config.toml
n_layer = 8
d_model = 224
n_experts = 128
experts_per_token = 3
d_expert = 64
d_shared_expert = 64
activation = "swiglu"
moe_layers = [0, 2, 4, 6]
router_score = "softmax"
normalize_top_k = false
routed_scale = 16.4
balance_loss = 0.00292
balance_bias = false
init_std_router = 0.024
lr_router = 0.00156
n_head = 4
n_kv_head = 1
head_dim = 64
vocab_size = 8192
norm = "rmsnorm"
norm_place = "pre"
norm_eps = 1e-06
positions = "rope"
rope_base = 100000.0
rope_fraction = 1.0
qk_norm = false
attn_scale = 0.125
tie_embeddings = true
parallel_block = false
init = "normal"
init_std_qkv = 0.0316
init_std_o = 0.00739
init_std_up = 0.0316
init_std_down = 0.00493
optimizer = "soap_variant"
lr = 0.00638
lr_mult_qkv = 0.7
lr_mult_o = 0.754
beta1 = 0.95
beta2 = 0.98
lr_head = 0.00799
grad_clip = 1.0
warmup_steps = 200
schedule = "wsd"
decay_fraction = 1.0
decay_shape = "sqrt"
final_lr_fraction = 0.1
batch_tokens = [65536, 131072, 196608]
seq_len = 256
doc_mask = true
train_tokens = 572900000
steps = 4771
dataset = "wikipedia_en"
Below are experts of layer 2 (counted from 0) of a mixture-of-experts language model. Rows are named router (the router's row for the expert), gate (a neuron's input weights, with its number), up (a neuron's input weights, with its number), down (a neuron's output weights, with its number) and show model dimensions 0-223. Each number is 128 + 24 x the weight over its row's rms, rounded and kept within 0 to 255. Numbers have three digits each.
After each expert's rows: a language model's description of what the expert responds to. This comes from a sample of Wikipedia text that the model never trained on.

# expert 21
router:162113148101148114118106147152123120145127130138128163156111119133113126129120139100163138168150145140116147121128159150099120110136112133141149129079119122173140133123161102099164127130136110115135119112092156125104103146172127094121110168154129171084174132112123152129132105146098138110130071131139111121114148120142133112132104092126132128095161125097118095103134120101101165107151113117155213172116144124132153131111149085139165138157151148172102115150157129114146108113147146103158136114134176159186119111131139125089140152094091148132159132145134153100154136111159135137103153143125150214140150131120164164155102118109135098158096174136092116133153108145110066147128
gate1:191177128120116162159138155177152134111129112111162143172152166114155146122136118136095147156119075186143156134124104157156126118095095144120104162162160127161139141130149120125131079158114114127150144139099127108111123126165150119094096123124166136150149108117170129086136135123077119137048132132112138132135165136170102157126098146150135106092112143147154122129088092132135139135165091139129123149151127119107110129116143119108179166097115136115154104141146099126111105146139133119137103125169112126123134118113102084132118144084151118134136141163140116149152157143108135173146102096120154120129140158122165127119163134168118117091143149142145106144181140178153134142162
up1:106090146145117117107110111070127102116142138073079137107127091120103093132122151086173135118137160106149099134074121091123090099154118136118113109110120139127089138142140121105109186093135128139152103116161146136151116122086158148145138174124090117128101121114112116114091080126147158127163131100164117107111100111100154128136170113126141137136135147098112112127125172160135160145114173086150080135100163127126133142163116112164113149147163147102129165085093150137092087106105119164137149167080108135094112138152147175131098111139167148118138135110150133100106158129125136076119123167152128129131137098145097111116133126127133125125135117155096129110139117095103087112115
down1:137145106146123108109121124122099135127120100159103112125146111125097135129156159087121152125177076077133092130111107119122151139081154141099183132132140130108133129188116131122128107162138139121142113091142134131155122093099126115168151151137115116075141124121122116153157172151095135174129099120088106139122128145127105139120115080129125164104135136109128171145125083140150137107106147148159119143112088126107156156123135129113088156092127141162104104113147106188120090133084148110088138102130167100090153168077128140136114147136093134116110117156106124155145132122153137188097120101143112134092121100142101097100113161127143131114117145100110166142140139193090100147135
It responds to: Mid-word syllable pieces

# expert 44
router:126100131116133127142150108101136167149093115116111110099095114112158123126098120160127135091120142116096121149176092122087114125150155106149095137121074161085128143139114141107144151111089112137156146100118151120102137137102101129115114129121125099134112131139132144144120107107140168128145110139153136082149133094127152128136138154071165076134079106112140113083101141153091147128164152176145132106160154092124120163145166124145100105140142144131129120130118106160094153145122177153095115080142093125101098147122135134061099140109130114172203124135126111158128159124101128109110142156144158158115156084111072124163173124084136133127128116115124133110134142107109145117095
gate0:140137106116124163129152106179111130134109084148090136126154079163137122142141108169154111103136125123149137119101084131130145095099110156121140116105137108112128181055151129120114113102123146182113129140114162113085123135124163119074147115118184161103141108137132099119123132124123093137121130156131159099115093141134126131138167137112131137158111174130144122103172088107106111088101153154194150164099089121147123132108143121113094132109132135122143119147105125144180132115152158146147114155136130106154125149167187133132153149093123148173109145132115147136098122137150114155124127089122121179105136110094108095130149153131119108075160153129173131121141156120105131111170
up0:149129094102163146088124124125136146135096115062136122106118113124167122126173149064139165104136118147108168154112155132129147062148094118143152119118120144115155133111129110138118128130129142122131163175139151130112100124135112126126130111131180155119170108092138148118146123101116070111084118145114139139149148101142164175101159137071172138099139165116121170077153122106110133086153122143126107130131099116127146121124132158127139139108118149131131115137161105097132136149143140138143130138130125122145072108112140088137122111090082164129116142111082104119098113090132147095150127126115186168156100143093100130116099152157160155101131139154100110118125148135134166093171
down0:142140093122105127122149113158126128112144101100122122111157095170126140131129091163108100100125117136090151129135112124076139124130115114104099150127083123151114160116154154091129134134144145124077126081127145119117079110162120107116132072126136140119103141147139100092130133103125143132135076083128175115130121130161116104104110101125087080146106108143111117157109123112108077047151102175119101141137116125192143126111106147120112119113107115153144157135142124139084120090100101116141144144141100106103158136165097115123148104092109115141147110132120146091128084157089167136125150155108124092140130128127132058116137118157146140139119119102143131097097135131159188119162
It responds to: Capitalized word starts

# expert 48
router:142113170118146072086132146142159162154130155138095069139096128133120118158112096165113117128117147109118171102132128142118139130129147161109100147107114102116098130153087116096116120118117083111166089147124109119154094101111128120140099147134098136110156150111135070103131165125109129097120120174125119158118137133152141141116118130114183147123131132121104194102154122136159117147156149160124144090130134114168144157123167120093147129100103157152126102101130152123093128136129116132119084106122069083143091092098126099111113130140106162157161151120124125114170143182109157162119151119159123113147096112127119124108140086111150147122182157167136111079125148123126124158109
gate1:115098100087108111100131126144159139128140141137132148100150085131142156119101128143127104119121117052085168088146148140131175129156177167100149098119136082138113127161092156122136099147119145099101094135099146162102114111129163122107143104125106108146120130180146138092125171100127099113141128132161130142116118103139172087120103111110220095113148165112133126112104117100129155134114142152136142154112110152176164115082112154082121123150133122118098093117105158108123116109161104097143106122138088110157121128144129115114146108164117147121144169089125150157113121150116142165079139134168121121128137136122131105100119131125154103086128124131152130112105120119111160168109
up1:122150106128093125147140148127147121123103138110150138106125098148149109152050136161095098117112120084097133091075142125117141124139112149108146107082111071121141148147078146117100081120141141115135098105126108145122121125130157139125148116132116137160083153152196129066150143087103100129098118085120171129145114118129128119124161102094132161140177147119146160153065126112144133148109153142140136117095124121163162110114124143083110114117151135169082113102094130092115147129152121135080130135127111113133158171093144099117160118156131123141123151097123141138152116133137125158092129151132134124137140170111157108144110141105184139079125150144169101116137126117124162126116
down1:145097158101140150137146113147156092137150134106157145174133111144101112131127133117142170158105149112062101119153125148114115113144131144154168156172141136134126135122090145087137131100090100102138138106149127153070066125118144109087162166114135107119148138101106156184132162109100158134126090113153152089136130112163129139113121127138120147140130114116151150082133080139091117155125115145138093136110134124162150131107106118116155125102123153123123120103100114091180057121138132115099118145119119134107136184137091147148109081097107124152118165128115131104081138097140161124127153128092138100137149104091092133126157121105117121153130114104094151113166123141117104097085
It responds to: Scholarly word pieces

# expert 11
router:106135091099117156114113104100130116129149141161111108132119107116144126164152107128152170182139141125143133172135090120126098136167137130143181111080105164139155136114139072097131135091100112124126129115147139155117101132138098123123174163155131153062123132115103142112124126115113145100146108135132103118118119157123137150133140106122127156134157124124097104110124123152118169113095158120146146170117129126146167129129108115161150162155119151118081144138122103122158121126140114113142180141139149162176101141151101111148125112093097148121177118150129157091161163217140131090082144145119095143151106124150136155154118131157132119157151094153133111121073105168081132156140
gate0:130159167112100154148133103119112155133177096135138110185135078127162106131115103080177139168133126106141123149101097126147130125136113155129139137118091177104124168108128129135162146135134116137135067126138089128107107122140145156147181122141169128105168103138118104133125160143123156109154149113135123100157128122151164132152093128137151109122082163140116123110116119118107123114130149150131130170115142128105121116100105146171127159101129106133062145114160085088139104128106133119117123146088108148193128125117097119152116140123135135146154132126171185133117109161152124046128107131155115142121162119134094118157149164131092125152158103114094135167128159138123117134090
up0:098175146109100099128141128146142125127130143138111116130144105145137160121137156139137143113126124132106134107150138104189112193082105101130094089095097137137182158153100137137117138113130126120137139119110085165126156114101093101125121131110126142149166168112183152134131160095114134151144138183120130135116104099132121149141171133105069123130147150125157155156111156106156137169117166149137106127194162129175129128139180139137126130112126125098148085126132150151136154164127129128131122148108153112131136159080106115140135143139124162120144127129161107135151129119108152148192137146110176178142078114113099141189117131104145116121129120119118138104122126149142155193134
down0:151128152102143128140128089088163140113161149091130138079121124104163125164107151091146132147167128138123126131123131143131097110121137165140108115131191128158132178142177102121115101141166174151101132117121159145110090130143109131155124120119152125123130119093119138151111094124082114146130166124144129112103117097186102097129132129134151106118119125106146159105186165133123153100156116101132156176094159133145108099099090110075119122166160128157115081135128108111154150161191119132144163173112147173115126099136162128168112146124127135174096123111079118170150124116151130151122090143099138132094129166150150118109134129122108110168143100140131131116133114139106135125147
It responds to: Early word fragments

# expert 5
router:164143173128166116168142103112132187146150078132121130140126105127148159137143159134115133131130157139153088156141097092176124124113095166146123096145136161141129117133109127131135139084118154127142125142105156112125078129103116129149105144133134116176079119134134103143146132106132153082117107106133064157167151128100152094143151122122111120129089090125097114100099104115140130170161176148090118098090133155144152167189142142128126117129140137115147133096126101104139119135141157129101136090157155155096098122091121107132103153110131140149154125118152130180089130140161136105097105141104132145172127129171140100168141122148144139127091078129110165129122115101126097143084
gate4:118119170152129143118109132149096126091159137098106142153115121128135108094163113073183135125171109151126138129160120158175129121119126155117160094172058167105109163123165093174140122162119121117131101143162135082147204152104144123133118129133126151153151122152103139133124156131132162113107105093129137160161136131084148107113157140135118137089140144129154145149098097141116120139115132130101136152143105132091125158103116132086114108111094105099134123107154127138155105139096134126073140122143085145117142144121170122133151092122089135138153165131119162121107109138134140124168106096115152089170122129127134169143141144157102137145131122125098135108094152112113068127072
up4:136145140133180089105101126124151139126140104091167140133113125117127160143139145093113113129096137115109131116155093145134157137128129081114126101169145114110144157153089125110101151151135116100124150111122093098141101108127115160098136069138155148130108130127110143153120117166140076132142157145153072130083094091074103111107147103136132126113111116131122118102077136146190153127109098127123142134154160113116139104097110114113179194072132112142108063113119131140134122138122112128144144131082109128141155126131104125102123106084175111152171132087102106150138150113153120116108097144151113152129095153117107126105164143114123129117140185103127164136129131185151153135132
down4:119097106148087106128147102099156136118111141151109114136136141083155096110112104077149109126110085117138157125085149125149165152110144122170144135133160087112123121130087116086091126099159156123127156110130162115117170114080118119134152122096130166146135118132123146132141125147121150099104122126122133089159146123129128163169087149149174123101130086058118160131112123103106132121149104175147114147132142131082096157160126131156151176157157093132110120123135077126164117134114151114148162066150103128114127109143136110172147143118143126108137115158145110138107135102127103138148095128134086166095098119112145092132120083126131105093134101091130128149114082107165151093135
It responds to: Table cell separators

# expert 24
router:100130174067100124165155091162124103116146122096121130164111116111149144142099092147135169128152165132180115130144110181166117102159107106158121138132152161158142116113121080112135121119109159118116120095132095128131097147100114150125132137163187175083113103127135156105126115100097106167127158098154116111139149199112143121157142151109124121111102108130109127105122129116110129119133075107107179108134131121102127122177148133126152124135095131143115127065128118127139111149158144119097123140163125160166124105119128141127091153131130146137131140143058204129104119169108119130138126112109108153150118127125131139084161115129109149145106085124163117120127130144147099141124
gate0:094131104153153145187102137120127136105150092115178108108143127098138159179115139146142117150145124137144136112125154137128160114130128092112146137104099143116156059088148084153092159093153145148108148129144160137157111147138133138191126122127139149139103096147095149141135143122131146129088159135158186167173137162121161126113135138130104103124071093146124139102093095157144112147151138149124130135144129087108139134131099087106121145156135156145157113164121133133117117063156143096083130156130123125115100097164154111112165119125137119138116148138086099106134111162116108113168098148110082113121118073155116127133157114164137155125109131109155098123121135160141157107115
up0:124126112130137110160137153142138132097131111129191116167135121084163148114127130117126127152105118175157142149126112140104138117140120110117135147106128104109165125105130095178111165115110162161093140109138160130160115164127131183212110122149134180136163099133165144096146151124102126135069129155153159121150120124110170123118137140110139096117127100138126151083115149157138120112167141144123116156119127082125167153098099115121114124125166156121145139154128117104122116108123142111074142154177110116156137088160169126133163129118125147162155155140098083091146135131100138124127111145169103090146145107131144114118145123149158169106137141060136093112114112168116156123136
down0:132098117134145165124105117110110092099096109147106086117113145114125148123170128138092122138146122123081136130114131114128193144170100165138134127132142115149136138129113130106149084117095141086124122133123114113121143184119114144122115171127091112125125145102137093146118148136067144117120149149126157128111106126127095114103145138099140139148102142141143109142079153114150131156149108165103167118139087080145153154183154180143138136058067106153130124153101152137101130158142171147111119115072137102181126124119088104122126115157108150147154144136138129103079119078162136135158145126134124127122158154116113110112096121127131088145171122104093133144104127142174154144128
It responds to: Name word-pieces

# expert 1
router:164118116137162101118153087103123148160126084116133137107115143126130123151115116139106077133121077098103140112120131120088109138120146107147133137139169104159135139155133161125154117107132157148116142153141143173118096147095116147127127181125100119140166132131096130122169200100092118098161179127091094157107140160126068137144103191098137138163140136164082134102123140131172115077152180103109133108137149150141143137086100167131148111088129169141085121093155124134128133108149093149111118096138150115136123148128089107112111115158123124096144137123125113084124121138106142123116134098155113101086142121106116160142141105160146116116160152134117162096116111127131147128161
gate2:157139094108126106116129158114130159124136066143133160136125144143124116176126110129092100130128066085157144086101142148122158152138120156138129106120167094134149095109115165095070113154156133123091125170159146150164155112110133127118103141145101113143150128140159112135116161107100135112124078099119155102179164121145107113079109159133155104122135127142109175121110095124112122130155129068092163083118149100148126135106090149074112099111143122109109152086132123099108124123130122133123135151103152096154111116104157092125122112140132110113101161098145137123119098134122091165144134185106130127109134099123168164138126150137121117089125161149107116112134149121120138090170
up2:122127192137148140107093141131138119123136148127159114115125113122134113130124110141103104141148081129129075173125102133116159081143150117154164124131159130175120129144185109158143164092183175158140142104155123115159114144113109142110083093116114149163091118082180125146141141135129163087154131162100122133153101113134148144090132111087125123108114121138119125175137132175122143084141128133088110089117124136136135128157126151108124120145139116107131145181129110105146135070152145122107130116156166149095126127091123112124142141172119125107153138147113142124107125106151114108133144154124145163098102153066123150148100117122162116105178102145123150112177138157119072115139
down2:103162140143180120097145116170125099164153105107143136107152101128123130177109138145084116097140150139129128127149152121101121144120121068145124154122112109072112149130109148166128128175106165141140157105134161143125153141113209115122102153109144108128121129149126150149139149134151122113160095114079161144156130182098114080144130134118141080113105120141119092139132152194095113095114123155123092147116092094142128127184096148123104117142114104098140082194130124143104174094122129108105092119168097119146094134118097139143137141136132150100139160148114162122133135131140104124142146117121095125169124133169120119106121122155112108124129159117111156141112142129124168109141
It responds to: Adjective-forming suffixes

# expert 7
router:152085148120157113124148176175133101115118154161110134133100107092159141162117104148115133116115120098120107118148085098132165074144158134157129102124084160145139165167114135101139143100144144130157093155151118163096109144102124127129112144100107088175101150126145089101146120108093145106140092128159184119126111110165142108181133115081109132123163146150096117128159137100121123132146135120112141107116117143105147144183169129121111126128099111107150092120104143102102151104141163121144124121097150105138119143076134164103116164102158116102140116116143120114134130143108139099110153115154121137132190052117106113191137121120155144153109115100135132096129129127106136147101
gate1:133143127143178152120133133148110164095126113130132135150185099106127131150143103131144117075107149135113132170111105081142081141088150100114102095145163088148146095196110120116107161055123093115112131155101135128129108164096099114118150128147078152162147130127161118087092132169123136178131126144132120130101102146136133110150128163149115145101139127150114144153147107143111108140147167112137143153116097149110153110090138120120126155096147148107099117139124108113153118112146120142165110159079133129112138118089120124175076093142106135166115132125200139132131140115125138125150172131170116092162093110128113092103119140131148108126130172123148119178145119134130134133138
up1:097144138169079132212180119163064071110147113137157149114149190078096144146127098162101088151104112161116137130142130111113093143125093119112105150094085188128131101103124108123120112107168097089131158109149108116109116151107136132131115122112105117132092146138142129112092112167123142148123111138093125145124102165130122110093111117148119164141115110163134119162139136129125113159146088132120141160119142130086096130147151148114114132146118148143168185104153128119071145123135134127123137124108123116154123129176131156119145101128106138147140105113104143140143176134136148098108098118138113146128108091125148165133085100136080147146142103105136110128133114114154099136114
down1:088142159147110148125113103134125177159135132185103130090147122141150140121095096098130075141112123120143143145084137115138123129148071106122159168103071114116092135115114095156127145154141122091087103109139148114141105104147115169113126140128127134089188108099133096097098094161150116134133116119114174167197073122172102110120132136163108135120161137148124138096166123141133131092139112137153124127146085102148142117129121124118148144159130117165108144116137108087140127111179129085105111095158188114107137129124146162136117144136109114129120169169163103118121126127123138151162143144150134131135156123108111132135123071125089131100122166107100131111108116113144144128153
It responds to: Names, codes, non-Latin text

# expert 10
router:138094125113116166150126112113150151158096119128145124120106111102163134132096118158116119110135156139103128159162083105107113138165155108134083138121084149100143135137100144107133146121094132121148154133122146111121123146108099114134100132104127104112076125137153155132140103106128162131139129135142124086147146106146143097118168125088171079131104113120117124108101158150080140146154131154128116108153168084147121184169146139145122113150126156133130111120131100166101159151143169128089128089173112133103100147110104115058102155137145110172175112140144110143133150112112145096123140174149168122118160079089087129184164111089156148124087116136120122098140143115115151114100
gate0:181150153136118122107144108135082118156123131124128121152123141085121158143113107139121123148097141085120131158135081123134143100088144183106113150119123148112117124111108127142159116118140117132125132134130140123142143069061143154097154131149114111104102102140157092098100127094109117131127100104155105134129110126115120134096125161134124119163085153112138152145125108124102109111115089112101099139163078152145112106160131106083071142141116140145095157119131117120172105101121162089156122141131144096136161130149133124183111076146144141131071169184114135122147111166117153119156114112127140134138148158154107081137169162138112143083152164112134136180130102140128092120170
up0:048103111126119145167119134091073171133115120140111162143127131139123133129148124148165123115143145109143147089150126152150170145098150107145148107138160106104086142119113091141157111136112073135127162107137136096132170143100159119185132121166107127119157140158136159138148147167123160123135153119130179118114133109123085131121114119131133130093136125114115117149165151145131100195085164101151128094135131076115137158142148104117130120152128128112128160157133152116186129108129155083158141128141124152126128106148154154121101116147119134078160140125142182120104111121128143112126133119150124123157106088120089078117114115134083134135091107100118119114158131081144111124075
down0:107168108095137086126121105134130126145125173152149136142163104131084142106121092142114132167143124121101145087123122137147116124146140139129179143107107136120115118117152155106146150084144160124095096116105131134142141159095141161096101174138149146199151097142113129155092144122145140130137107139098131135135130127164136112141106113131126138146111091183132135115116074134101109134147136115075119118162117165088153141133122145136164120142127144121105115134099133098116130155125187101179134111126142115197109090144108100119149109129154112092135116123155116114103086145111114104143128141155135115133104156096055110188096165096106086114122132085104122128094108154133094144119
It responds to: Rare script bytes

# expert 17
router:149129112141081161105125130112114109124114100111129073137108154125108102143102132154166127116115158126139129088143119100104138137105168128170147095155145123103138126108097151088136151087145128108163146114110138161126104135148105107135155052114134119178077150078131152128092127091115130164150107144140130132114153106123130153131067120115184138106067079124127147120149125130151078140104122135151121124105155107153120138121126153130136165156123144108135157137122094131100117126088137146112105151136124141142159120133130146105125141196133100147141143142154102146149148188141150125143116155080127120133117122097102112119173156093123145125131135106162157094164121173155148111167
gate1:167180114123156175103159114143175148157141146130102103103130158125103093131125106131107137110117127109130103113133134080148130087121150137106118150126116145119086102115140130093105124174134150147107146100138132129144076099154166157105130126118115140126207150164163123097154154140101142201139154138121143153104117110131115114129109132110132132166124127153136096132152106097119166147127161168107129110164156119157131104092153140100105174140113171089131144131117149124121112152126131107111143161140135143182128154125087124073170069158109098144143156131132115117109099137121145150132176130148121185170130145104132111159127118104161148138136124099136124153125162131149108144140
up1:119092133105135147122140119136099081127151128130147137156110121105134087104108082141129112158117100157156153103132137103088122112111095133135112111122157149112120147101112084118118131140149167131177111115135081124101133136165159120110158137117123119167134145108100109106114071098107097127107110085147137132123146158134124103105098123127141107088163144122107138116117095113138119165149119080140131152099117100132103121163113115101106190070059096134120115156144155128166156115134102148107083118140185161133166137094109120155120152132123121117087120107171122151152129152124113108089126112101092110160066167124112117143130136161134144139112175139122140110123138078149104149143
down1:156119118143115120140116174120101181119158084106112124078085136126115118159122138118077089104154099139153129158146161134088121134150138125134164107104131126156117098146134111128087115153165146086098140156122131151129130153113105133119077161148130141164126136138139143091138124131105148132126132129114106116180149156154112155083139107113091113159107161108101128132164155114153111118149098115126128081126134134163119106099094117089140118115115092149094146121142095124124151112107122077135129072124129145132103113160165108162155163117147133083119096151067156149138145157097098135156125158144080119153142158108113100112126155093120135158157117136067126108111161108096140128136
It responds to: List line markers

# expert 52
router:125113119116168095147127077128109125136106155150098132100126132110159110167140093136132136156130146111125142103099149135150105122161135091126120141144153133136136122147135121116168142141138127121131091136145139189108142135127117120108125124112119101144161120119067121116144129093111133113134156073114079106128138172108090104135132161129139167143121136144115186142147117110165151058134109149074143103094105124116156157114152156116123115072164163146131119124185106109139113138135157128117134096131107112102133116133156082131187088120127101153158110121146168084141109116125086111122149112146125108176147132113138127170173113136138108134158187164099140110117086114099153154138
gate0:118142144119152128144137145136160123151130133134151125148151158107134130113128119144168143155125117157158102120114157128165113139127130125103129140147175104158164093120083147131110120133118146139138131109143148087110171156123145140105164164155141153139107168127157116192120126100108149142083139098123167111157136101103144167133134123179142154103078200078159113148174157129099108147118129102161136121139156112158107165174128126093133123080167135119136150131146105136087067120133145130102131080161167139136137119124135143101134092107136102098180134124129118114101120119141105103134147145153129147122145112129112097142145131152064132094148119091144104127145137098096120124181
up0:142139135060175136124160156094119137141141117151125143097132125119104105128146164138087109163149161102157140069103150104152128091106134192184105135108102123170125161105147117141120182151115084194119113078121167134091137094133157128153122133144108081087159165126092136143128129168152138108109127143134165115114147144166146142093131136123151107141105113105098112092165091115133142097106149117142112142128140112135125118124132110171124092108165097127131167137159136148128120134086117153138108110123146118153144112140170087117143122129085163138147117136138158143123135124123105099162145095144123137119144168121088104133142125180084148137127118144110143147126114151117138125137
down0:122101159124144160099156122114159123130158106099140088103135146133173086127120134116164128119108125158131141125093098152116135127166119096119155105157138124151153148144115140146178137130105100103143136164149135122107141124135142135093096129167091183121119132138151123173118100106111088095106124137129122097107166097099139138114103148157132114088123114137161088113129110141155138082137127119104171168145120127070127121135105105135163129151138099129122076133128124066114120158138132147098122087109124147100130125158079144110135158107096120124171096125113167123131112135162154130131103148154128087166120151096143144168151110170120058138159088126164135110186154119131110132145
It responds to: Word-final suffix pieces

# expert 4
router:143111154104131119145166088133137150160107132140133125138127131080156121107109119167122127074135122117113097135136102163100131102174169098111093124117080145113110102124129157112131121127111159120135138122153138149110134118101127117108132099085136090163111109152131157144150100108116196130147109124151118123159130121136127079153143144113168088112069095119126109125105157158077159136166144132102138072120175108079120146180161098134126098148109146119147122128151112146096140138147172088098100119123115145128100139088141137083124146165132099150137124144118106123117115130116137105103135126150150122119178077103110121132184110083119142131110124116137141110167157119109151101083
gate0:130165085154154123149137098169151154162154118111178108148143128147122120122113153092135122145115151141166128117170140103134169094132160160106128118129143141107099123096130161157107094150155093152100165140118155141157110137119134119135106090134111148130126132151128126092108136128115139076121139087152150121097130159142152123102103130154114120079137126109115133139136104112140123114084112169134166129124125123131157124103092110113157089158092113129105107130128111117109148080121114153151135132074116150135089148096135081138154171092153089051144120115139153100128133161145121093099102069118097103095114133151093118143116125185114055097154122129120139137107121107125122124127
up0:130099147149121153151144142103079105117141114101128091126103103148107125146129116168130120124088133143116080116072090134117151153115150126169168125133142097136195106143107115110112114088111126157124136108111163156150122086119137135132183134157191148142123157117148137137121145118144132167096151150114113090115124097083105166152158102085163148140122164127124122112123115103138125147129122139167122151151127076136112133150102143159092149091110163112115118146123092115139065149144152134098137107152121130122141157144170181099101121126123148182159143118129121142160101149136103134148142123111099147151154130137127156156148142135168117079085117158139076124138122158146104138119
down0:089130123171138101130132116138132092163060088131150167103123174149106085145104097078151104123117112126119144184096110127101108133133107153133115122110118093124120097154161073134168111125111082114127159149130126137153176148108127128157141113119148097115151109168155155140161130141103096170151136140118102126184119095147167148148109133174118152105129152116115105137101133138164158173142171131126116120119078150115126152147131099119165150132166144151168142132112106107090143161133108114095103072134129106133079154103167107143100091151133128166150124130134150127142127146149100115133147130131127145134134067143114142142093108104144131138123096126123117108130124139150133136097
It responds to: Place-name word starts

# expert 32
router:095102167114152104144159156154145129120099117142119143092121146153146114111139156111119106133128132125126160125128159160070137129125161145126089138137146101130138120147152168169167090157138130107148113119125189141119098156107186124109108152141101135155129134113142147128152091117119145094128130105109120123112117082087142090129103127087098124117127154109130117138131101116077097117129114137110173099121151118151127150151155142123138088099164195157103105126146170139142086125140102118164072139124110121110142124111208124130190131079153134131098106140144137119147109121130129170154137150155147134166099121095146120095139087118145117126157147138136142161134101081161141120128
gate0:142113115132103087137119121149122101122133105176150129147141116098108130144107148122110145135139134112115166113122146158117160136099108157147143165119121110110127151133150120117136159101149142064110070162147144124104131099142109134179115122123167125132089130152142148145135157120127170137086168165115149125099140123140101125137089115150147163128079173136130169108161127137135125145120133161142141138125120092125108130122112143130086114173158132155125104125129136089110148119094173124092124082168109103146165109198136097136131136132104141158135104101088114078126094107092117147082115124145134103169195134130148154175130135132120178111147084122164148104107138155146143114109
up0:158133125137117134135138135122132088126171126114122151137141117122126149111135154144119172121144117156107104101104084114119095113093166158114087121127099174130142094102128186134134125142137173150112139087055095148156155114131112139118118151090133127129113116133115152123092133117101169140094126101121099159164105179128126146122134111120089107152145107115135136114091179099148120147147128151132146111092145178134132110104103140117141104163118125099120098107122126154098117119094159101091121164135137150158129170107098089139115113116165118157137163133147047138103140147132079104166112127093160117133111134143155136113161141147146168104107124105123160058142118139150120112128
down0:079133143166101132142143153112133123139153059124132148114087163124132094140124139131084104157130128136147139107132127168058125123147186154153070128122107127104105112139140150141139160154171153101090110118128134146111133163116070092141127122148121151114115139107123124089111114172120117128117139141147114194143101098163152132114099119108099112108142112105109165104119161124122163151133102175121153116137144155173121131173108122170125129156152131131133113167128158108097126134132129166117100123132109174105134132105104082120168196118155090139108162098161112129124120116128126166117130093136149117155133109119108163085128074119114125123096112137128110109119136121116131119121
It responds to: Final e endings

# expert 46
router:120107171100096162140139105174117136147130135102120111139115123110150117144090104152139129095141152113105104111132137164137124104139131127120089122102090167176143099151117106134137103114118137148139106103114135123144119111078135098105125128113135106173086093157112134118163094096112153127137131151190151130194141162123140141136137169150168109116125126149124107102095128143098149161167152152094122133140127124103066145195131136126101083150069119115130115105148105137105120136179151108110111155134129131102101128108122139061080130157124169130144136129138113143121117159119148119117121146121162105115174134130109139137170110113115145133093091128156118105185143134115132150083
gate0:133117127132174135126102145104139100118161152108122134126095174093127114123133094072114154172095124174120132163117126111093143148129189129102172138133152134120106169114107140154150148128132174101170125147134107172103098144111115109127072101179155112148108112115134156145137111142125114094124096114129117155108147103124107096140121125130117118094128131074144144127076159116108132108160131127128097094100115138127122131093096140127140126074144144134118150147104174146117130132124150061135141140151132150173116088122127153096128118140140152157141142154115147102086136094112116148103126122098133159124147141117082121136108125134126146146090099106152192174138090139133101184131
up0:115103184140139102132085081100111146122124107077117148146108122106117146137084071105091102167093125131136105149139138169122136107117134134165149115109148152202097122169111084094131122126163097154125128137089122137143083132109138124124114135132103134161124129094149146130097122106144152138139162106111151109135150095130133111087107115145090117122129101120070149150114165138136129144171118082100162143147115120099076148147146149115168138135161091154109113135106130110136102100113166095106127133100138143120128138137147095154137093157132103096134136118126150116171193132124145128149134119094123144140167122151094115111149123132106163109141105157107119140122133174134090117084
down0:102120111103139137093125119132136139084139135117129128132132099127129155119071164101123082088173088156169176109146117132176141105129093114132170128158142129131124157125141136126170132111158132117208122115122121118147104124110135103114138087131089146110124112119127124108138130152136150181141122098147171107138092122111124122173112116122131136177116147122132125159109139084096141146106172162127130130069125142143161147107180144117150148143086185119126123098133118112127122099118134135098138125112132151108111126090124162133136102095123115127120133121086123102135192138134157145175143117092113157070164127148112090159129103119133118103139160110138118112117152080132081102132
It responds to: Surname first pieces